Experts of a small language model.
Size: width 384, 64M parameters.
Experts: 16 experts in each of 7 layers, 160 SwiGLU neurons an expert, 3 picks a token, a softmax router.
Training: a variant of SOAP for the experts, 283M tokens, 5932 steps.
Below are experts of layer 6 (counted from 0) of a mixture-of-experts language model. Rows are named gate (a neuron's input weights, with its number), up (a neuron's input weights, with its number), down (a neuron's output weights, with its number) and show model dimensions 96-191. Each number is 200 + 40 x the weight over its row's rms, rounded and kept within 0 to 999.
Before each expert's rows: "mostly gets" lists some tokens that are sent to it at least half of the time. This comes from a sample of Wikipedia text that the model never trained on.

# expert 9
mostly gets: " H", " T", " O", " J", " M", " K"
gate0,214,223,256,239,190,185,188,192,215,193,268,160,108,180,205,244,194,218,223,224,209,173,219,193,188,205,234,190,162,116,254,155,235,191,158,195,215,153,193,199,227,233,324,158,225,171,175,119,225,174,184,168,200,234,161,242,199,274,224,113,227,160,237,217,179,91,283,143,201,208,210,229,261,187,202,198,186,242,202,251,213,197,178,195,325,301,150,209,167,215,155,225,168,231,201,183
up0,212,170,190,124,197,227,115,210,206,194,243,187,147,173,174,171,178,197,200,166,195,259,175,177,196,180,208,220,260,186,209,148,262,142,195,224,218,206,145,188,130,194,204,176,214,252,170,228,248,308,193,101,111,279,236,173,171,181,119,243,206,160,211,125,208,219,180,207,208,193,130,238,208,237,137,247,182,243,186,189,192,238,194,213,196,213,218,152,157,187,193,176,194,157,292,231
down0,190,193,187,227,173,157,165,221,178,197,210,204,268,115,248,241,212,286,178,204,234,211,186,208,230,179,132,252,187,206,167,190,291,197,216,143,226,233,107,210,203,244,176,141,152,194,220,186,197,159,202,187,230,216,166,289,189,146,274,245,213,233,299,262,201,248,214,204,184,133,204,160,196,230,178,189,225,266,190,164,228,193,206,185,227,148,163,260,163,271,196,200,201,167,203,187
gate1,174,140,214,221,137,174,213,240,175,125,145,175,201,224,127,252,175,291,232,189,182,224,254,250,264,199,167,196,173,236,228,228,187,157,256,295,166,224,214,188,135,270,217,200,270,267,199,209,166,266,190,303,149,168,244,262,244,217,155,190,164,268,181,155,242,254,228,258,280,185,131,109,183,186,110,265,208,159,170,107,206,143,174,169,245,250,154,141,176,199,175,127,205,164,198,227
up1,196,270,170,239,172,190,232,176,219,301,225,184,185,201,239,193,211,189,201,193,235,206,164,197,231,234,183,195,143,206,277,190,192,181,131,188,266,222,175,267,187,164,159,277,218,197,249,200,211,225,215,169,232,115,238,154,210,159,161,194,226,220,257,139,185,149,248,241,189,278,312,217,221,178,214,143,166,222,163,262,181,151,244,165,115,196,195,266,196,190,85,198,229,278,226,195
down1,154,204,219,183,212,244,215,210,167,227,200,200,193,263,179,192,210,170,169,195,311,144,139,192,229,131,181,250,153,178,237,207,198,219,188,207,158,248,201,230,186,159,176,177,149,198,191,207,173,138,179,155,228,240,175,246,250,182,207,222,185,250,190,190,205,168,204,151,234,215,170,161,151,251,215,189,160,178,200,121,206,172,203,298,188,163,280,165,217,225,138,180,173,134,221,190
gate2,212,223,192,195,191,255,192,241,167,162,193,279,199,255,198,236,209,190,186,110,257,245,206,248,214,229,190,246,200,277,213,201,206,215,213,186,211,195,166,221,254,129,180,208,170,214,195,209,171,168,182,232,127,152,151,211,248,245,191,205,170,222,229,194,221,191,201,241,209,246,214,227,221,175,221,212,174,171,175,214,219,122,271,170,242,217,160,164,202,174,211,220,143,274,137,247
up2,192,164,192,237,195,265,181,216,178,111,202,164,152,184,245,179,302,191,207,192,190,170,240,236,185,228,186,313,192,233,155,188,191,258,214,247,271,192,229,224,164,156,149,227,212,218,232,200,231,148,175,231,219,212,128,186,240,251,173,170,175,169,263,168,259,172,225,198,227,265,158,217,188,267,198,158,236,230,220,207,168,210,255,163,151,178,147,209,229,164,181,214,119,212,203,197
down2,187,190,195,192,214,135,200,218,205,243,158,184,194,119,198,186,125,216,193,189,244,192,219,166,241,216,201,250,239,247,199,195,194,138,218,174,251,215,135,163,247,200,198,213,227,275,92,244,253,211,197,186,287,93,231,241,208,167,164,219,181,215,151,203,180,225,186,206,208,142,261,200,242,194,289,252,215,220,258,236,247,296,207,218,195,152,141,169,231,218,158,211,264,198,140,304
gate3,190,128,189,246,168,175,222,244,197,220,138,181,236,265,158,153,191,233,220,175,217,199,197,241,142,273,204,143,187,233,196,179,128,176,254,217,230,240,206,158,187,194,213,235,288,258,262,202,254,224,153,207,242,201,267,165,226,245,180,181,213,237,202,173,181,158,207,187,157,176,259,141,140,198,197,189,161,262,207,232,206,239,218,139,208,218,198,153,137,217,220,188,227,181,135,189
up3,193,169,208,179,263,178,135,214,234,178,154,188,176,182,203,153,228,315,208,264,231,147,264,213,163,148,225,222,286,215,252,267,176,258,208,112,189,253,207,210,233,160,153,159,180,283,160,217,160,205,234,263,156,187,122,128,168,164,242,160,223,120,197,191,169,278,141,221,222,206,223,218,202,194,255,136,253,256,220,191,222,125,224,202,185,168,221,235,176,217,142,222,191,288,233,146
down3,155,189,213,139,224,322,120,132,285,210,235,177,87,195,156,172,210,256,177,287,261,172,167,219,221,263,137,184,193,246,288,196,200,260,214,210,152,258,270,211,189,208,218,209,175,141,126,242,281,182,235,233,176,188,191,178,196,178,232,168,234,213,300,242,184,187,148,115,182,209,160,219,194,192,196,182,198,173,271,179,220,155,110,190,226,234,262,195,245,208,165,196,209,141,240,137
gate4,216,219,279,223,203,154,208,216,205,255,151,204,231,205,194,193,206,198,197,163,200,223,216,230,150,228,211,175,207,306,119,127,172,259,201,123,186,153,291,197,229,260,195,189,157,191,205,186,178,206,238,201,136,150,229,190,186,250,138,194,199,171,160,208,194,168,145,214,239,263,218,276,188,189,152,173,155,243,225,160,187,214,238,188,272,197,186,200,243,254,147,207,132,255,238,110
up4,235,211,139,170,177,236,155,197,156,198,185,204,222,229,255,172,192,196,277,177,178,184,228,123,176,237,246,187,200,149,171,175,186,176,163,189,126,241,181,167,172,246,220,212,197,233,228,231,222,180,212,182,160,199,208,152,141,189,260,271,177,117,174,236,252,189,147,242,253,171,159,188,136,159,200,182,217,237,213,289,245,279,166,266,129,137,144,212,160,130,211,174,182,188,212,118
down4,241,193,183,223,154,218,221,267,201,242,205,216,194,195,227,146,165,252,220,224,211,134,210,184,181,164,228,246,156,138,125,243,196,220,204,195,223,231,268,216,216,171,220,194,237,210,140,216,193,202,220,222,128,138,173,140,282,183,225,238,127,226,166,201,225,227,202,203,135,189,247,231,118,171,144,171,224,185,174,145,201,171,211,214,141,111,225,278,155,176,173,140,161,187,243,215
gate5,246,281,243,232,263,182,180,211,248,151,202,279,254,157,190,149,215,234,249,180,220,159,121,222,258,229,262,218,216,191,228,104,164,185,154,166,144,202,159,232,173,239,229,247,144,247,263,199,216,210,232,154,208,252,135,199,212,173,209,248,163,292,198,259,278,194,133,142,181,150,183,177,190,243,193,182,148,259,144,147,154,209,187,190,212,173,245,163,226,221,226,217,229,195,151,212
up5,293,183,231,191,147,173,267,322,215,197,151,227,191,222,191,166,235,242,222,190,185,183,182,209,237,248,200,199,183,205,150,164,192,225,222,249,154,225,209,208,186,204,269,193,153,184,212,146,152,196,133,165,198,219,208,177,230,156,211,193,165,100,211,203,217,182,260,200,160,186,263,178,208,174,156,209,200,227,166,243,201,155,193,188,180,210,210,182,171,229,247,206,218,183,205,241
down5,186,280,183,170,205,203,227,265,218,177,177,84,193,175,242,216,194,229,231,182,182,224,199,182,148,298,208,207,184,200,210,186,282,253,204,157,232,213,150,234,245,220,225,259,214,237,186,179,181,226,189,245,230,183,208,222,207,169,191,143,215,184,131,204,197,177,124,198,204,164,207,151,216,271,149,109,195,170,191,267,250,210,182,261,145,184,180,265,200,173,199,206,194,139,231,194
gate6,231,203,195,182,153,171,162,186,271,249,182,189,244,194,204,167,177,171,216,242,222,207,199,285,216,202,159,163,127,185,301,141,242,247,201,113,261,216,192,131,207,185,174,173,230,221,174,179,135,213,191,220,196,257,171,186,213,240,230,213,193,134,182,179,148,222,173,175,226,191,224,146,206,193,181,240,251,261,210,160,136,164,264,154,186,216,224,158,268,213,193,212,246,283,188,176
up6,201,209,145,221,170,258,150,234,162,132,199,207,185,192,175,222,170,164,241,159,248,163,223,178,216,232,213,211,179,207,212,245,235,185,196,155,210,164,230,204,274,225,233,162,259,241,185,181,242,169,254,256,175,205,122,178,243,237,207,181,234,291,215,276,164,222,182,145,180,215,252,131,219,148,177,96,164,237,240,190,230,240,230,167,155,178,190,234,236,174,172,173,242,124,228,167
down6,256,180,105,227,221,261,182,142,227,216,187,223,216,174,213,139,161,228,229,189,174,191,212,235,273,171,152,171,188,260,196,207,274,223,235,192,202,170,183,244,197,227,213,169,205,219,206,158,249,196,188,312,164,275,176,219,215,188,176,178,236,232,237,179,243,144,156,169,180,205,159,220,270,223,258,180,177,201,174,199,80,226,186,213,200,145,201,96,177,247,162,242,157,218,188,218
gate7,198,153,209,156,211,195,218,246,104,181,167,138,214,239,170,180,260,258,220,179,175,225,225,223,258,167,247,169,209,223,256,164,170,265,235,167,119,165,184,157,243,218,221,225,201,185,146,160,247,233,182,296,202,214,208,158,236,175,207,180,233,212,252,195,204,151,158,203,180,189,205,183,196,178,236,248,267,150,178,245,311,215,321,223,215,171,256,196,209,189,224,178,218,206,157,135
up7,174,222,234,224,199,121,190,141,219,225,140,177,143,212,257,253,167,159,163,218,173,187,177,226,144,202,152,239,206,233,160,209,221,124,180,269,213,227,192,265,134,215,250,270,213,296,258,128,135,248,254,176,199,204,214,158,179,257,215,181,190,188,162,282,295,241,211,245,200,174,160,181,237,198,162,213,220,227,232,199,170,211,98,161,238,140,209,190,185,202,184,201,222,248,251,213
down7,218,151,278,195,183,202,235,263,173,131,134,166,253,208,154,132,164,176,198,198,236,203,182,204,212,178,185,223,205,176,209,140,189,241,159,258,165,183,245,179,191,177,186,213,124,199,263,173,171,237,237,183,115,226,178,143,150,219,264,190,243,270,259,210,211,228,179,253,180,170,241,182,251,198,237,218,242,143,269,184,184,222,202,194,182,199,149,177,209,191,154,210,183,189,169,193
gate8,215,202,185,160,191,177,177,178,135,161,123,203,156,259,161,178,231,132,214,234,234,213,240,190,223,158,153,175,227,257,257,293,151,135,196,193,161,191,128,140,180,184,175,219,183,220,263,197,203,163,211,280,163,287,247,114,163,214,258,228,215,259,225,235,250,152,252,219,214,186,174,214,143,205,229,169,279,188,181,198,163,183,258,290,232,162,185,148,224,254,219,198,176,173,206,175
up8,228,244,170,219,283,107,218,223,209,154,236,227,245,171,248,208,203,229,224,148,154,276,195,114,181,164,243,199,214,187,144,158,180,241,143,214,159,174,222,253,237,182,206,213,234,236,174,212,171,171,144,156,186,123,219,256,199,228,211,185,204,201,171,194,200,230,200,202,265,176,208,194,259,150,189,226,139,225,87,229,219,250,177,138,209,224,221,261,150,214,239,215,150,159,127,174
down8,243,181,249,225,256,271,141,248,230,178,218,225,193,159,225,242,269,302,231,195,199,234,252,197,200,229,231,133,169,203,213,141,242,138,155,175,195,178,242,197,231,176,177,208,235,206,234,188,214,183,244,148,230,161,191,209,247,174,195,219,159,212,151,297,239,132,173,213,150,229,192,154,153,234,170,92,189,130,171,186,253,259,208,212,159,211,239,302,196,135,254,150,213,230,146,313
gate9,197,219,225,86,167,279,143,150,184,189,175,179,161,255,171,272,226,246,215,141,202,205,177,234,171,248,191,163,102,223,265,146,239,167,163,238,240,217,181,162,207,100,131,174,242,158,160,211,195,136,236,164,187,212,153,228,194,157,187,214,173,280,242,217,210,215,239,199,257,180,257,237,200,219,217,200,193,214,174,258,210,219,179,192,171,238,204,190,225,246,231,283,222,135,161,163
up9,201,138,149,214,228,206,186,229,164,184,188,238,218,256,162,235,180,138,193,216,160,238,201,85,242,177,178,243,189,278,201,200,143,255,285,231,257,184,188,165,236,217,192,211,147,207,241,183,169,207,171,195,198,191,180,194,214,194,184,192,215,227,129,182,147,186,236,134,194,152,171,216,174,204,270,191,252,187,154,171,287,141,208,243,285,181,203,232,269,172,262,207,208,195,199,203
down9,227,222,293,214,223,127,207,187,168,196,202,203,192,264,242,263,185,165,284,195,175,253,175,235,196,248,216,282,234,192,172,205,205,202,126,200,189,244,187,193,181,248,176,214,143,196,125,201,204,195,174,239,193,207,283,179,193,233,159,231,207,200,182,209,189,208,209,212,238,179,244,201,186,197,176,244,159,221,190,173,175,261,191,156,206,200,187,207,149,228,264,190,192,201,238,251
gate10,204,253,225,170,244,189,202,275,243,181,131,224,151,221,192,218,191,172,171,208,249,147,218,157,244,174,168,199,264,209,180,239,201,137,231,216,183,157,223,178,148,131,240,154,234,244,147,231,114,263,233,197,184,186,187,133,195,213,256,138,113,183,250,218,202,245,221,231,258,178,257,187,193,251,192,199,197,230,177,167,188,140,197,139,210,275,210,171,235,149,257,177,123,170,179,189
up10,248,197,218,202,217,226,271,210,254,195,182,160,213,168,116,182,172,206,210,193,130,221,189,285,169,135,214,204,158,186,177,270,186,190,147,206,173,238,193,265,254,207,145,192,229,228,231,256,148,178,132,236,168,200,159,97,105,186,214,208,151,188,200,258,203,260,206,280,194,185,248,240,275,214,208,243,209,180,255,147,193,278,209,164,243,198,194,164,174,220,195,206,207,190,212,222
down10,107,204,182,229,190,280,264,218,232,215,174,202,155,195,168,180,110,133,234,154,219,202,218,212,182,132,189,232,235,232,236,226,192,217,134,146,195,193,183,250,239,188,205,262,159,186,308,254,250,186,138,243,249,231,232,127,182,123,210,153,208,187,200,220,220,213,233,266,210,202,220,190,178,203,223,217,201,133,241,206,201,146,190,178,191,220,240,163,174,181,198,196,247,297,190,247
gate11,165,234,188,240,209,191,199,220,141,260,237,207,164,192,205,176,118,208,312,221,179,117,238,219,158,160,198,246,236,173,133,156,242,243,176,246,203,218,251,257,183,213,187,231,177,180,146,194,169,201,211,190,196,202,173,158,166,220,172,185,199,201,123,275,216,184,216,203,161,148,237,160,206,185,151,260,163,157,225,196,162,210,220,203,237,193,261,201,152,201,134,148,158,79,158,166
up11,303,165,227,185,205,152,216,208,122,167,207,187,269,222,89,186,237,207,169,140,151,180,142,196,234,218,223,212,183,193,274,160,134,164,145,166,204,198,199,130,178,169,191,221,159,252,190,183,199,231,227,190,141,142,259,210,255,161,239,293,273,246,263,152,184,292,226,294,176,245,216,195,104,215,214,224,192,213,128,189,173,224,261,241,242,180,160,251,180,209,245,222,115,211,192,151
down11,189,214,269,165,209,155,263,177,181,193,226,174,120,153,309,205,228,212,189,177,204,235,153,144,245,210,233,226,183,238,180,255,200,183,197,193,223,214,189,166,144,236,159,188,200,231,210,246,175,95,284,164,226,172,175,236,185,219,208,220,208,176,166,166,216,192,191,182,239,209,167,144,265,224,127,187,228,164,240,161,243,213,178,260,170,254,251,178,164,204,187,117,196,278,260,244
gate12,172,127,228,136,215,221,182,117,242,218,268,242,236,284,202,133,183,155,191,106,167,204,257,192,164,160,206,140,179,248,243,246,204,194,205,241,171,227,206,148,152,138,243,214,95,224,239,137,211,208,195,267,191,190,144,224,192,176,225,177,181,242,175,134,239,268,195,229,140,209,168,225,212,168,197,194,114,198,164,216,166,135,149,152,225,237,199,235,231,172,256,207,173,255,195,213
up12,181,255,125,172,203,237,164,170,228,163,162,190,281,234,223,188,195,144,163,141,167,177,147,98,244,218,219,185,252,270,209,284,211,193,173,266,244,233,204,149,217,167,236,157,199,189,139,196,187,219,166,179,183,237,196,193,126,180,223,286,252,232,176,155,204,255,211,145,158,184,134,251,203,201,200,163,189,158,77,250,168,234,128,163,144,246,195,231,273,145,233,210,182,203,225,158
down12,239,231,124,274,232,248,273,170,225,146,290,214,149,206,257,168,207,111,207,188,174,188,177,195,234,191,154,206,163,194,180,224,195,199,161,226,201,260,230,189,208,204,161,177,228,208,210,253,197,210,239,159,167,264,187,193,164,230,130,191,198,172,262,163,173,173,189,293,191,192,171,239,169,119,191,198,144,217,250,163,174,221,179,206,242,229,232,233,200,150,177,232,225,265,155,256
gate13,120,191,261,158,100,162,191,177,224,217,211,172,147,307,257,181,210,114,223,161,224,199,142,235,169,234,184,210,133,152,157,248,148,251,242,222,180,243,167,176,214,168,239,201,175,203,235,202,137,224,231,183,120,262,201,271,216,268,147,137,121,155,188,185,241,139,242,230,233,221,230,222,226,159,124,212,175,240,253,227,164,169,181,241,216,185,228,241,202,261,204,222,239,177,205,210
up13,256,211,144,219,145,218,192,225,267,198,192,213,174,219,116,222,199,204,171,249,159,181,279,209,176,178,138,220,289,171,266,185,247,263,199,217,284,192,228,218,208,154,213,207,224,244,146,229,262,56,188,205,204,221,266,122,140,255,148,263,181,137,165,241,172,217,242,218,151,308,196,210,178,164,235,207,85,181,132,253,206,136,239,204,188,159,168,164,185,179,121,149,230,181,203,163
down13,245,181,290,220,286,233,208,211,146,149,228,210,225,144,182,232,180,201,241,148,237,226,160,135,119,206,159,232,163,102,200,207,210,160,209,185,170,118,202,171,202,233,199,216,241,217,216,246,194,146,146,125,218,228,190,201,203,197,226,248,192,96,143,140,183,210,141,212,220,151,135,207,204,153,132,185,218,139,213,185,198,177,231,123,184,133,151,168,244,206,231,248,208,278,211,227
gate14,145,181,267,196,207,263,214,211,222,205,155,224,192,201,204,171,209,252,169,167,268,259,194,215,219,261,280,175,235,176,273,243,217,240,166,134,181,135,167,184,250,192,234,199,223,255,250,272,174,164,187,178,210,195,214,152,231,176,220,196,168,198,227,166,142,164,253,257,169,200,289,152,210,246,164,208,178,263,173,218,203,250,220,190,119,193,210,207,175,173,223,130,241,199,242,239
up14,180,176,187,184,178,259,257,141,191,201,200,180,173,167,197,138,220,191,121,139,200,180,125,161,188,154,223,173,150,190,234,244,211,158,129,122,143,223,245,241,180,242,232,140,185,262,268,242,155,214,206,176,179,216,221,244,166,190,203,178,120,318,171,192,124,219,196,232,203,293,245,200,151,243,191,186,157,218,149,174,248,236,240,245,160,224,156,203,168,228,217,198,174,246,243,177
down14,148,199,239,159,258,154,220,203,216,190,215,213,184,191,241,198,169,218,218,151,179,187,152,178,223,166,232,181,223,262,253,166,93,204,205,235,197,300,186,234,196,202,198,215,219,211,194,252,249,179,259,157,203,193,249,202,119,98,231,128,191,127,180,240,262,211,264,242,211,240,175,119,199,196,187,265,121,264,249,197,203,217,205,221,150,310,124,234,192,177,247,202,200,166,283,260
gate15,223,237,185,294,130,223,292,230,178,276,148,217,172,152,181,150,239,212,210,158,239,183,207,156,150,200,263,238,221,318,212,213,179,165,221,206,184,161,236,211,171,223,209,168,251,194,202,238,249,181,194,159,155,169,200,219,155,172,137,155,238,269,178,189,210,183,239,174,208,148,236,194,107,123,211,246,89,207,215,162,160,187,182,210,186,105,203,169,241,135,145,250,202,235,248,262
up15,153,198,243,201,205,197,252,165,212,201,169,178,161,170,170,300,284,223,201,209,189,232,242,211,155,180,222,171,161,225,226,181,207,262,166,197,232,169,309,150,236,226,279,168,205,227,171,159,159,237,266,215,121,196,208,282,172,247,211,211,198,235,244,200,179,119,147,228,161,172,278,173,174,258,212,226,187,221,229,218,239,222,173,258,223,243,169,170,225,228,212,269,235,221,227,137
down15,182,214,219,234,202,192,153,233,227,194,202,162,190,186,187,265,132,263,245,239,118,120,202,216,204,183,200,211,187,289,194,202,188,217,258,239,245,238,156,291,142,252,249,215,233,175,172,179,212,191,178,234,204,182,194,219,130,140,181,151,177,189,222,187,188,233,225,198,232,181,155,185,194,173,232,220,238,154,203,155,213,137,148,167,160,135,223,188,159,165,157,205,169,185,227,210
gate16,208,184,152,165,187,187,261,273,187,148,199,223,175,158,195,247,262,260,242,230,167,247,164,198,144,183,235,198,132,149,114,146,210,129,201,207,233,182,175,188,214,223,206,107,259,188,215,198,186,196,228,165,198,202,208,211,193,121,148,233,180,151,184,230,253,160,199,225,170,163,174,227,167,259,150,244,170,180,194,174,141,194,286,187,198,230,124,140,174,229,225,139,176,226,239,291
up16,175,228,193,206,199,271,138,244,227,170,267,206,246,149,181,161,97,288,156,272,271,198,183,143,205,201,182,268,311,175,275,196,279,162,106,163,201,160,158,227,218,227,158,218,272,201,201,207,151,229,220,135,238,218,85,189,174,276,181,192,181,314,206,198,202,201,310,186,279,207,133,158,179,195,196,113,226,187,195,227,187,169,243,188,189,146,209,201,193,211,210,244,212,195,211,232
down16,168,240,144,251,234,219,223,163,218,195,229,191,190,200,252,149,174,170,197,195,174,165,192,212,227,113,219,176,227,220,141,164,185,156,115,187,145,213,311,238,161,176,157,203,183,203,159,233,216,189,224,112,208,261,164,237,190,160,156,275,226,213,165,262,150,254,199,100,203,229,127,137,194,175,203,159,229,139,240,149,172,267,264,182,200,152,272,167,206,272,215,160,138,235,237,241
gate17,249,280,199,273,217,194,238,224,214,159,184,204,180,229,114,196,145,210,172,71,221,189,194,185,160,151,209,201,216,190,230,163,237,273,207,192,211,177,209,221,239,174,275,148,184,175,126,193,191,240,304,209,200,192,142,269,130,178,254,124,238,217,187,137,200,213,198,167,194,259,149,142,273,145,214,241,163,167,282,168,255,157,223,238,204,180,155,163,199,146,202,95,233,178,246,213
up17,219,208,260,209,221,180,177,168,182,165,203,233,185,177,218,120,264,147,188,203,201,182,226,211,146,188,186,126,226,255,186,232,156,208,152,237,113,169,159,232,242,249,194,250,280,185,186,171,151,225,207,195,203,175,247,252,252,219,202,202,259,208,218,205,251,150,251,155,231,248,190,202,191,202,207,163,209,143,215,230,188,222,233,203,244,282,161,194,205,240,233,262,250,225,192,238
down17,213,242,259,214,140,237,196,230,233,250,230,170,174,186,273,185,146,194,237,189,124,292,241,144,182,215,171,180,100,168,192,201,177,180,243,255,145,168,227,193,188,196,204,201,227,139,129,102,257,207,188,191,141,173,244,244,235,207,177,224,245,190,208,168,182,214,275,210,144,221,205,181,197,177,239,237,242,175,203,222,266,133,258,186,288,204,222,194,124,172,151,259,233,211,247,206
gate18,166,203,200,263,185,245,208,202,201,186,172,260,241,175,212,213,210,199,227,191,237,109,169,200,123,231,295,208,204,222,185,178,137,212,233,187,216,203,262,132,265,200,239,163,273,192,211,233,180,241,208,135,240,262,174,200,193,165,147,228,251,219,162,144,103,192,217,91,168,159,187,262,116,199,240,318,243,212,240,204,166,177,187,219,206,117,165,215,135,179,180,197,158,162,190,241
up18,171,222,164,224,151,183,216,198,188,179,220,278,241,299,223,139,195,178,243,189,189,141,181,169,171,214,168,212,176,290,207,246,276,260,296,222,259,230,240,289,237,229,210,222,240,131,202,231,167,114,163,204,251,118,123,223,211,132,167,201,256,232,192,290,192,192,200,107,170,280,205,205,203,135,205,222,233,280,220,206,218,202,220,144,275,191,274,189,189,204,121,249,193,225,198,256
down18,189,195,170,276,232,214,216,169,203,244,228,135,236,253,159,224,264,143,189,277,197,135,271,175,199,200,202,203,207,261,234,198,233,166,129,164,181,150,214,194,206,173,170,248,257,236,258,186,234,216,191,228,204,206,172,193,201,172,228,140,189,237,159,209,234,244,228,184,280,163,198,223,210,203,130,172,226,185,210,229,160,205,184,158,119,155,203,242,161,252,234,204,269,226,213,203
gate19,158,222,307,234,210,243,209,143,235,256,204,235,152,211,128,163,194,263,205,228,218,184,174,210,231,184,218,175,245,196,232,161,136,179,266,225,217,186,238,153,225,204,211,178,209,128,231,226,128,214,212,207,185,241,240,182,196,207,147,190,223,272,193,177,190,167,225,197,202,182,208,176,183,204,204,175,227,237,263,169,231,111,158,205,335,238,241,107,225,236,205,227,193,287,250,230
up19,203,202,171,199,205,179,293,200,182,250,190,177,207,236,197,244,134,247,180,205,146,179,173,220,228,258,144,203,142,244,172,245,173,131,138,180,316,290,179,228,167,193,111,197,228,259,274,257,238,256,151,182,205,246,223,270,242,250,181,141,164,179,215,205,226,198,189,241,161,181,217,132,150,178,201,156,209,221,227,133,172,218,212,183,143,190,200,176,190,256,146,200,243,147,137,181
down19,172,165,209,231,183,303,215,179,176,212,182,191,200,197,161,257,290,219,166,129,173,211,168,218,129,195,153,250,194,135,192,200,266,163,152,214,196,178,204,214,256,171,217,252,205,211,165,193,189,214,263,109,216,202,205,146,165,163,152,240,179,129,241,122,132,186,221,251,244,183,163,171,185,176,179,214,210,230,215,134,165,156,203,189,197,160,221,236,213,184,210,133,241,241,154,200
gate20,159,229,236,171,158,122,218,236,149,215,124,204,274,191,207,163,225,178,216,193,156,138,222,100,206,213,253,199,217,182,248,130,237,208,161,239,192,209,231,163,170,207,176,262,168,263,150,296,252,186,195,242,228,306,247,247,218,181,185,193,182,236,188,191,202,217,281,152,168,90,218,199,262,186,251,210,275,147,195,224,227,236,231,225,256,181,194,203,183,233,131,160,226,201,226,204
up20,155,198,263,199,212,284,253,218,200,193,200,213,203,290,223,224,257,218,196,198,157,208,131,127,185,170,218,202,194,233,180,270,213,183,178,110,204,195,208,233,163,157,189,176,208,175,169,277,225,202,281,226,220,173,159,254,171,209,149,246,193,220,177,262,236,235,207,204,192,258,133,199,218,128,195,217,156,124,236,197,197,190,224,188,230,225,193,227,224,240,146,158,219,165,194,157
down20,197,252,142,228,124,237,146,193,153,127,205,220,263,243,177,202,166,202,249,172,154,252,226,165,196,193,199,173,166,271,222,293,189,165,179,138,213,207,168,151,134,224,251,165,252,223,174,198,308,157,178,195,186,216,191,223,184,197,136,153,185,197,192,263,160,148,186,185,272,233,204,249,264,181,205,162,237,149,220,88,217,130,223,158,229,181,243,149,240,158,241,246,201,171,164,275
gate21,142,178,269,216,219,184,169,199,193,239,160,208,195,263,193,164,161,279,207,210,266,179,174,230,241,208,197,209,259,250,140,208,217,138,147,225,154,250,225,147,156,212,289,215,209,259,136,213,156,158,183,211,188,213,213,227,186,222,186,162,215,208,222,212,155,207,169,191,164,301,181,190,87,154,233,256,118,245,279,158,231,190,239,145,194,121,109,140,210,174,149,149,142,221,210,189
up21,234,167,139,230,204,221,177,168,178,222,219,235,196,238,218,195,179,153,245,222,231,219,220,244,265,139,260,247,222,201,135,197,229,151,222,223,201,209,183,206,212,194,249,170,210,215,188,168,252,256,271,228,172,181,224,241,189,241,181,180,167,163,288,185,228,255,247,273,188,181,195,230,244,114,176,188,191,163,147,154,196,252,172,258,248,182,199,146,191,253,210,164,227,183,188,246
down21,159,146,152,206,230,188,201,251,249,211,247,178,171,164,166,189,220,196,159,240,246,279,239,214,192,155,217,148,138,161,258,232,218,202,206,176,239,185,211,179,241,149,152,184,219,196,245,144,253,170,209,221,219,136,259,217,201,201,211,198,196,158,257,226,199,154,203,174,292,225,165,261,175,166,237,165,217,168,163,148,256,229,171,250,201,209,170,167,208,241,161,224,123,173,202,204
gate22,265,157,191,159,138,225,146,196,217,210,199,191,179,173,186,197,180,176,255,203,191,203,167,177,209,113,153,186,209,199,156,263,191,218,221,195,120,204,220,212,254,149,252,161,207,219,198,259,238,154,156,179,196,207,212,197,145,165,164,192,265,272,183,194,224,172,211,179,162,220,145,226,240,151,252,214,148,274,241,274,135,217,252,153,198,188,198,202,219,149,204,268,196,228,192,200
up22,159,163,143,248,162,218,193,169,228,188,186,300,174,177,177,202,188,218,215,171,192,214,195,196,137,150,238,211,180,174,162,226,194,219,191,249,202,302,169,181,158,206,169,223,231,182,208,154,246,231,230,139,255,212,253,185,178,180,129,153,211,214,137,192,243,326,153,147,275,164,316,242,207,162,240,336,185,192,230,193,167,214,140,216,183,262,182,267,222,131,180,181,225,170,230,196
down22,205,176,282,220,202,207,125,190,140,224,160,226,248,258,219,182,186,216,282,192,220,176,249,244,220,113,165,202,221,201,166,216,217,187,196,203,300,113,143,194,222,256,250,196,148,202,156,106,212,156,221,254,190,183,208,221,186,251,223,204,185,93,167,144,232,199,248,202,221,172,171,135,236,183,205,197,257,280,219,208,171,159,202,188,197,158,210,229,236,194,171,227,213,227,173,160
gate23,146,204,257,192,211,204,197,208,188,217,146,195,169,220,195,244,181,232,197,269,191,126,213,198,218,265,143,214,149,198,182,220,177,116,166,269,244,184,206,241,176,213,183,167,194,188,212,187,159,160,227,212,150,210,220,212,188,197,278,269,194,253,156,326,258,148,211,184,193,143,240,203,139,208,172,121,239,186,197,102,136,224,174,193,174,163,233,143,196,212,144,291,136,175,189,258
up23,222,195,250,273,153,92,201,188,228,225,182,241,212,241,216,200,190,137,199,122,211,153,205,156,240,131,177,166,157,201,141,102,203,195,160,138,164,96,146,226,119,288,237,156,233,301,183,234,168,194,207,193,221,232,96,267,253,124,194,235,214,215,177,219,221,149,196,219,208,128,187,233,207,235,218,152,201,229,255,224,222,227,168,140,194,163,222,182,173,174,213,182,154,181,213,106
down23,227,209,237,280,227,151,239,230,175,100,155,193,242,211,112,210,183,188,249,209,201,184,217,199,197,108,176,144,220,216,246,216,193,165,193,253,247,132,222,185,205,175,214,190,207,127,122,225,135,195,125,265,136,334,113,264,149,151,273,204,242,158,169,200,167,127,188,184,221,223,215,182,296,226,230,194,205,169,163,209,203,258,204,216,149,230,297,262,237,185,166,281,178,202,143,205